Below are experts of layer 7 (counted from 0) of a mixture-of-experts language model. Rows are named gate (a neuron's input weights, with its number), up (a neuron's input weights, with its number), down (a neuron's output weights, with its number) and show model dimensions 0-159. Each number is 500 + 50 x the weight over its row's rms, rounded and kept within 0 to 999. Numbers have three digits each.
Before each expert's rows: a language model's description of what the expert responds to. This comes from a sample of Wikipedia text that the model never trained on.

# expert 41
What it handles: First pieces of capitalized names after of, in, by, such as Col(ogne), Mar(burg), In(grid), plus New and under.
gate1:489493565561533485593505497404484577593540467528528459596443531462573500463447474499453566574463529394548494516586640472577511421492545447487474509497526475621504539465476456462497473483471506561543552568466517442466464512406539502511581415494460516454620448491520598544577499530497444531485477562523489517567430497517443607496433548471514492450552480456446498519508448483501467521487481355517517482515541526514608443498525541491477477474414431546441499445490502503444449461619511
up1:472478502587563450604475505497556474535531464515454470578478522470419460503450484486572403535460531475542548536559511547438539559516533499471536455523598479460524607495480516515561487536408511523446535474417524429470464470523515487521486408520496501429582489389576487549533507521445547431589514544503498573420397431599430570559466479556566449538475344473509503491575376433422498534536560415487487481436512533477550475508475476527563470466491454543527503410526509473491540510566548
down1:472528481552454560511561436532406444529618552465462449467565386415432492534531563455550519556471515553470537512462420514485485465485588473479598502408592439452458455459549450385523463448494498514543507578533525585518499422483474503461539473549554455556476507527447538457510499452501476512533548476493525476536474492513515558531548474525554501514494497573557533418504577430433527459575462557472440473407505562397513480539486472545620544441514570474545532471516561375428504522462615
gate2:541377536433498438384550508529516513428549423563434537549453560498486529467465497521567527469492570505485472544523515471495470478541553568574551565502568461503450469510532509467442476484520546498523592568504481443515518403657500437606494516473407533479492457522500453517612474403445541543482514478454478525479479441506547502547602546501488519452499495528464419518362421433456482433442540507546457522546521529516462523443584427487437460393492476486518504464481503410493396471449440
up2:550367526514528436423452467475540503503443513564464493550466568505416572544405445490547566497468565533506607556605527461460421463513457511453479494501514462487501496479537487452544504426496524559510539527535529479507398498545487406623473514493446562458496597545417460480569522438444582575392546587588520507650478482535438522531488509445463452511512466470429526434506490449507457569499537510409461475523483513469408530537482530495546411435502533538482535456518503403457533495557509
down2:439546482472470487546527404518583450501576456466554499577493530468507463474497537535496419469511533431541549506536373507436606459526503502496543501511519482481515450427486487475535561491511487605507478661597458452458507519537492497564531522508534471408551512436536477492465522539435592531439567470428537495459504523434429441532446443452519438519406347432547458496560488475490524530509479586493511584487515467368552515486596557551461485574537544486592470536503591511449452506508527
gate3:478488482511546548606486529492411469430483421558599528502510486465440491461391574482569384557555580519441555501552491543522467508459399469458506574503497474535549528551467539547527563535447484485546450444368497462402541527472435476521532431378528484535492474415494596554474490531494519483481467592521525489513459549533539434569515488592609433532434458567471495457492490522543519519574509553496496456462485568498525507488499462629543431440490423541482504461559499586492571575520511
up3:571453537478461475566592412483535590392532419503563461493451451577484504482387526535503489489481469465522516495527553572444476569426485558550591552442537532508491511537515478490453537409497541562478425471410427472416525481506415435536559469415562494467511499506493575522501566563471412413416533543450561448532481518506512531486469576546488362489459402472567523541460520459566549431502555476470432449531493529472470451592526506564581483480446518472404516523478582575520512514487520
down3:399416518514505529524523470572455426453452478540518567468583492498516524460505513498538557479560529379574545454515542502606493555485466472529364587539473473566523490617433513462478524527480484494587455484420555509517497534424489506467477451512539441464519463463525465373510503516493504544589479603468481498491405560469579366534494516469517530502502539453482498425532423509452428524489454376543570505499498468664562575436514522493463489460462502506524505454524462500585479546508457
gate4:462483490517493578626504524544477459515523479530488467530547435413484555509565554566503540482520536569475592481575354459511457592575509505419490474412514534543421485392518489464483458505459469529494468458414594547458460440484522497605483591542477510492509519484545431461541423461477401488464479397553396549549467572512505488451434483534529506556567541518467545531456560467505548438516429431469522433545410530606485560528420567485535503458522516522523504479512428509513535486514614
up4:469413418542484450475495481373477453469471532431460444456587541539528495476508416447432478524578494496569537477489615593523500539582475479525456520469495454436500512496586558440391493490525550472445544519543450482533469506571521550418462429619534448529473555573511553456472520542484574458451516571502549421481614407409498489606521531543467462560528455470543451546431471524513557525511537496515451502559544505482418480544574461415502479505521450532547564458521518602486513495434415
down4:450444456516477474542519502464446481579438537550511562441488553430465555535493513459595524510509491527534485493471483514422491474447444538449455413552508477507519431624556498566488526458494515606567460511557495474513371559445504548566357381431479499471479612508512606469469551566563504521509475538497462557439545541493515402504545429466489474426459430461466481501468525524590429598466510542531570539533560548475507496488540514455439460493350560524480545511593484514447540522506497
gate5:438398535430452463483464489533415505477546577486498617557425544565459498439467473484452427485485539504456526510483563505502529463434532524407384437564521443490475586572505471529575540496477490544444536467555484551600507512561528503437498416456524446556496451563456517438543517559469449391597460540491455387499585452520463492487420542553625438492601596510526497493470455521444454515461478513482480504539564531534434529438471557468473540517543554477391519445492509469528504562479576
up5:446423566482504475486511496557551619506483531540518486563510507544445471432414501432512460457471464454515545410513400489512532475456567594445475456547524443490457569540497488523606497527523511476439464405414439390537530447443476438449547501526512514513501455563555526457528484534491517454590526482550524451547527414567484508571461520372548489493523603488635496491391512584508577498481550572520520496596571502551522501510541491529562532519452448478417565520554526412525480547539419
down5:521519559459483578510554407547566564502513509482450494569484438539504517490445615508538506549432476520489567501527456459638389512512459463532490496477517535562478523507444492546487444493582474589504563547499509552405435507380474532456524499516515492474463455523462520378521431540546400597467553415497429495483449583444464418482431518466530450528527559460458482578435467379500442438462541521544440531532451485504554539511466514518499604574505590517454435503507509555466572585550497
gate6:441552541604565523588490520467448486453409505500549526492494521471436398463407501467544402568546574525440462521539518508522485409441467479467497522517469515582596473564493515556584528533435488492463472457442518488388604518480454470516511469472450474460525471465459533503480539478489520530542510528518629567491425540544481517488459473673582451518465504607474532512545482525505482478484438540521510448490443509463559515503530377578493393448494479482577483543532484604554599540536459
up6:535490602506529410607529453493521545444527513469455479512431459508454437524455527558499464524470467482504486474491550548428507451490557545519593481458503627539493400477510487497528449460500574556446473472467424537433550502529450501509549572532533464380530512517525509468489621505491489482506562444486671517524429515512498569413462491614536385526387449468514560551480525482547502441411505520512471446549478496436536410596557446548557479538452553454525548549469526556577535502462504
down6:432494483497485501575526488483493488420498582486528572546507458504479494483504508473520504524546577410457546488517571573527446470513480502487399550497495468532540505491436493602492564551481458510551559449458533464550521590520511445380399498454469417465493514451520493440491566517483532488560448612550438521471397527479587420569465472459491575565492522409498420511460403511483484517443497497544661482571520419559571521402527563442468595465445421505614495520515489490549497531559514
gate7:486538524507573535495500463514523523526575563539535467475469470416506483418485492492547442568429466513518469570447376544481515552388507598433522514390446484450555517485440451477470495550476503430400540456486609424445447471448577566485493541556461448477493550480455496483556442514508453524515431533519460581479555493499582500524503516489420620480433478504444442579426582543483643558499510481548515485506481407603496578445542591476589454445488483479479519537563539453524504540497499
up7:555434442419501510504499520510586578560538503448486514480411495492618548442527487468579462597475507542558420486469476499473532607442615531491518468432452503415503514463490402483448477547489530496449500491520599452474432504424506552501511434492429406519455520551496470543637489485528464503470361469515509500561512474475519511431500564365449499494505532473526434537392453490464589531442464455533488539496557457614529525537553547444511507498535560524416498565535534523543504495426558
down7:572428562455441610470377550541514469502533479484531545465435454409536529485513468530410524521531474559475483593477488504479554477443520493386498483413509450544512463524542519542509525542505520643515466530481448456491514466486470606581546509525596611538519564480453585496428498441476495479512549488508373437581569338439488490529502505452424493519489504509541412525620518437552578482533574484536477529473541530466444531492522509449533469493524577487490475520566443466481435504509480
gate8:435521580489476469509529497543532500496425430575498485475407507459429490518532451451597494528446519511480467495489504463495491420459538539445510492617407494459489451480583544501484557622488508427533408464453472587428531573581502449526545491439420513440434436547494522447517497485387494464466537562520555458536452460554544465536525438409518528485443503543562464418594460618568463539536494442550464518380581487524552462525466457530456520461460461606524568550533530530486431538524433
up8:473470513470427396443490499537550517456474494544392469550423488478444552539563532484540565423550469456432509460380525381515562416513557552464527343535475527435469408480486483525545470599522531500575521468505463518497495504467489516477570554436430501423471555515520512492541546479438481480512472442443622437623447501477488467479503564468554465443460471519591500489496441517544466538577527530470515433487520471411475571586427489486490531530408509593495597573530512491444516518492534
down8:480431425473480530452522484435441440462448571566479435459415528450472540513498550476447553513526547493444382478386562533500451508494532535467423458482458527508531534547591452552540595534500496498503536465609600511537505523541550550514405563540514412452660527528477432499421558487396483404486435432561541564560475542557506497518531492539486474504557472480483488537415511441591480496506397540521511554480489520426457465484487408494505528441496474516581553423544491485587455518463525
gate9:481432400531519433586421519541343491501490359496507452398430488452453514567512529420559538513528555638416474453504529514523460534500501561471518594470453573422557480555512505526500537403587477523429468510595489478525453532525553464540466477591523462505538591528553530522461513435391489548461495529486536557491536450544630445477459436523528536529400499475453505493447462516478493450474514456495515531475514511525492504476591476582511507462479499550576580478516482459472567569517508
up9:513411545430486496514461547611479511394540496496386559585431447486429575459470542498452487503465510598490496503516474528497541494456581519376452520537516553510474508496499459503526574553482520472561593531505496577597401509585455392491495495377478559506450488453555469492572510517547553500479341411567516516505535507573488474525490529547454549501442543470430523493521462449450429483542477525540468436517559398512504497526497509437498480465482455531492619549579493406512540491530443
down9:538446427488453455522523554592392447538364503514464497455507521554525494577505518500437511461556539532500524400514582609381568559446474518454442493613515524548562445522574545471482504529473448553544518522514553627581519593520498508446434532437485537501549447481507505495467522429547514432458433451434468456484535638439457465505515461479511447579539474576415450435541419607530515439496497527474587519518434550503533482463480513546559513516487491574491499526467466502557459486471529
gate10:479482510431484548510465507494447487531470432502516460513457490450453501444478472496451467555477426465475396502506533573516466546355567540469319432542468499469560539530581511439483546533494550529459539470539527512467540490459443495523513469566482513567549514517624492548447384480516513600553407558504449586432605496533615497434488437575440464554401582494521577504497533503452510501461510553544491465558520535474478495515536454617540475434487494591530501461503492572426453497518554
up10:429452538438427411550540479449569490474463475482525478475559479484390616533517507475489559553549463528525419459475546509484511494486583597458475421469597570452575460507541463507505546519510504438382440498492521524485484452516444449586545452482519400518481499540590507605424462481456552541546515525548549439423542463417564499437527492555470428454550623461571531517469428444455493422500472505481480538474408508448511515530535408441499482529415479617519496485506558563474471479426494
down10:570491489578483403480515502460485465484617542513540465472488450502519470459510579607569456545507504505431504543467561538457382553562477549569567435471500493404521512493478572449490559392470581570453498542480493489482459504521500472435466533588516407579489512458559484539534460517547467504511469476534475460411538494460573543441336540414397456512513577507519613546485447521482571472587449435493516496487500463489601488477490511525457528573590513499519444464534544447491600528472540
gate11:550569504464555470480559547471518506526483519541557450495524498485430483452477512555525439377493468421503510534462558420467437501453475495481512448467527516573516520496416474616522539437442551486539474638592565480603575540532513489514485467424482443504515503486469558439369563477494494529482507486515544500561481485496434479466564436480473562439453496546418467502502426506569456461464511631494614495466540435502620531564573397456515483517416503491566567426484519438522403509445522
up11:569490559452544523545557471441506510538501494502548378552440459417445441593611442505481437455406443467523629576478529392483390492547537538546498568509558501591481502520480501525471420415488552516457496464535488413578476517470518511545467484445502469447481490473520488584465535484477538463560514598464569399485537508530494465537478500480422530544449527462501529510476473461515426444489562460345536570468530461508531475528562558604538449526526525535489495446566475491466421488394482
down11:550504486582484546443442440449456522516428504540485481511488495433449548509521539550527444491421457475537569494432568478451470589362519485555423482535507510578426579593568524574474504503574617531545395561516409520523526504483515458556434531481443526524445565416478478511515459522528474457557574514524483484517507453545491476427538599433425524484504552404423487516501489532551417517462530479414548589449555504524508454458552491562548458438508600541478505496557597515451382518507489
gate12:481444501538515538453499507483521529451473408545517550497481502545479448414511633352491545478452548451558542633434523466526485435518545470513503530464565477598538473457424468468475465527400525423505564428506485436512483565504415443491429508484492571514476548471512573469495403503482458579595440503564513538572546489544513453524441546550526612510482482500413449503541576504544469536508441480511516597517473406467342542483392490448489526437559479543505549462515484500495512504528539
up12:513522433583489496561500479414478480609488524500552412493478504419516519574514472604515464443557452506491551312593478495509465512516422472494525449496396438400436560481607530543553513459493524531486505541498468541497548485552652595549584477544558480507505512497474505526449555506509450406445507506516502547513475555456571547479562397572511462514461434516596569409538448514448446541461523532432498444492457548530482486506503493529473455490440524451418499505493447440529565538536484
down12:576453471486468442468494465493519514463394521431519578468634529543569487568472570485514467578504507454553514434553460440509385491577561442529481515528516528520476444530490623537562507481493420546435501513508587547534550468479541501554495452454537509442472458513510403440496479505504461460522507469537498513499515604581456535491560385506470526460508579523424572548414480539582514488500473459424540465500571597590592580487472477435442480446480437487437477467543434469626466444543525
gate13:586531502523489585480508452542523593555540523526483562492557525492549475640417522522527485521479457373523561523535443432423425520532465483478568460483484553528447417421429555566507499476525433561505500484482447499439521487436496514575500541528568449539449544593529532488425644463482497450504435498615515528578504568447500487485496529449455480474476454613555493493468443472529507437538461536493533454504541459486570596535540521445548522435516535482410439495422435440487588512421579
up13:492446491497474548503520483549549465448462543500528470474504544549457400399515452504594414585494544503511502533544513460550503493526485498520574523417494551432562514499450392486454583490419481528535531584463513487549559504480505427560573446474480560498505551495406451523465565532384490538376405538557560422399479538435503473520517528546438475523610517543543429507574420474429580492557413402478494531450525502458565532556576473443457526431427429510528554494556529484440514496496464
down13:497491474575464515534533508427496532455535536555604538506435512570454438501512508476558459506408571520567460389537577484463486454454513536497533461548478497520475576462546462643506506491639554471569515457531512480522404521505440519413533564501538486556496480532482554426544407485452472521459552416426537496513497462603517555449565519551504466481567538449542448505577480463562458507373442447462460470435610604490517449442562557503480524516451554577523469423476505467462427531541514
gate14:374622487487612461548555475473467503509497593527549542435478492476486534521433536481546512454515562496496614476494444424526561504572425443500504481537459491535500529559453510569556520515481422464457570469459560528453481540591483448408431486445527514491481455362463426433487528504520530467517441548518449550541445601635487472520568457553518490467431613473539551453531482535446495407520461555537501487471471605490533537453446422526492479498491430516492363477556463508478495485526484
up14:568501409518458550468476522521444431461440450550463520521516522475536534415467499486464450582553494524501385476502514582558418490428489432497492493494518495536584575499532558490493519497478487467563382475501453431494604438432533580445493471536431452492493472605453583569521477440539534576526540408493564454425485494383533455520470503502581505527588482552386458517486537517434492577488533534506568475428496458487439509394487558443508415435578437468583517476491486546544572545477452
down14:545425489446452476493477457540563518506558493505469455499540550438460516487383452415496512460506438488529504523545540354476479510527583551511602513481528534495548492399552567521476449416491526513567480474556538492368554481442505506467548478481515456487464521494430490480453555506553565431525506510438497410521442550412499534439519533597496512585436523587553491580457470409564546454457534483536489553588553429473605442556499404493511625500516521518450585440448572503489452450468513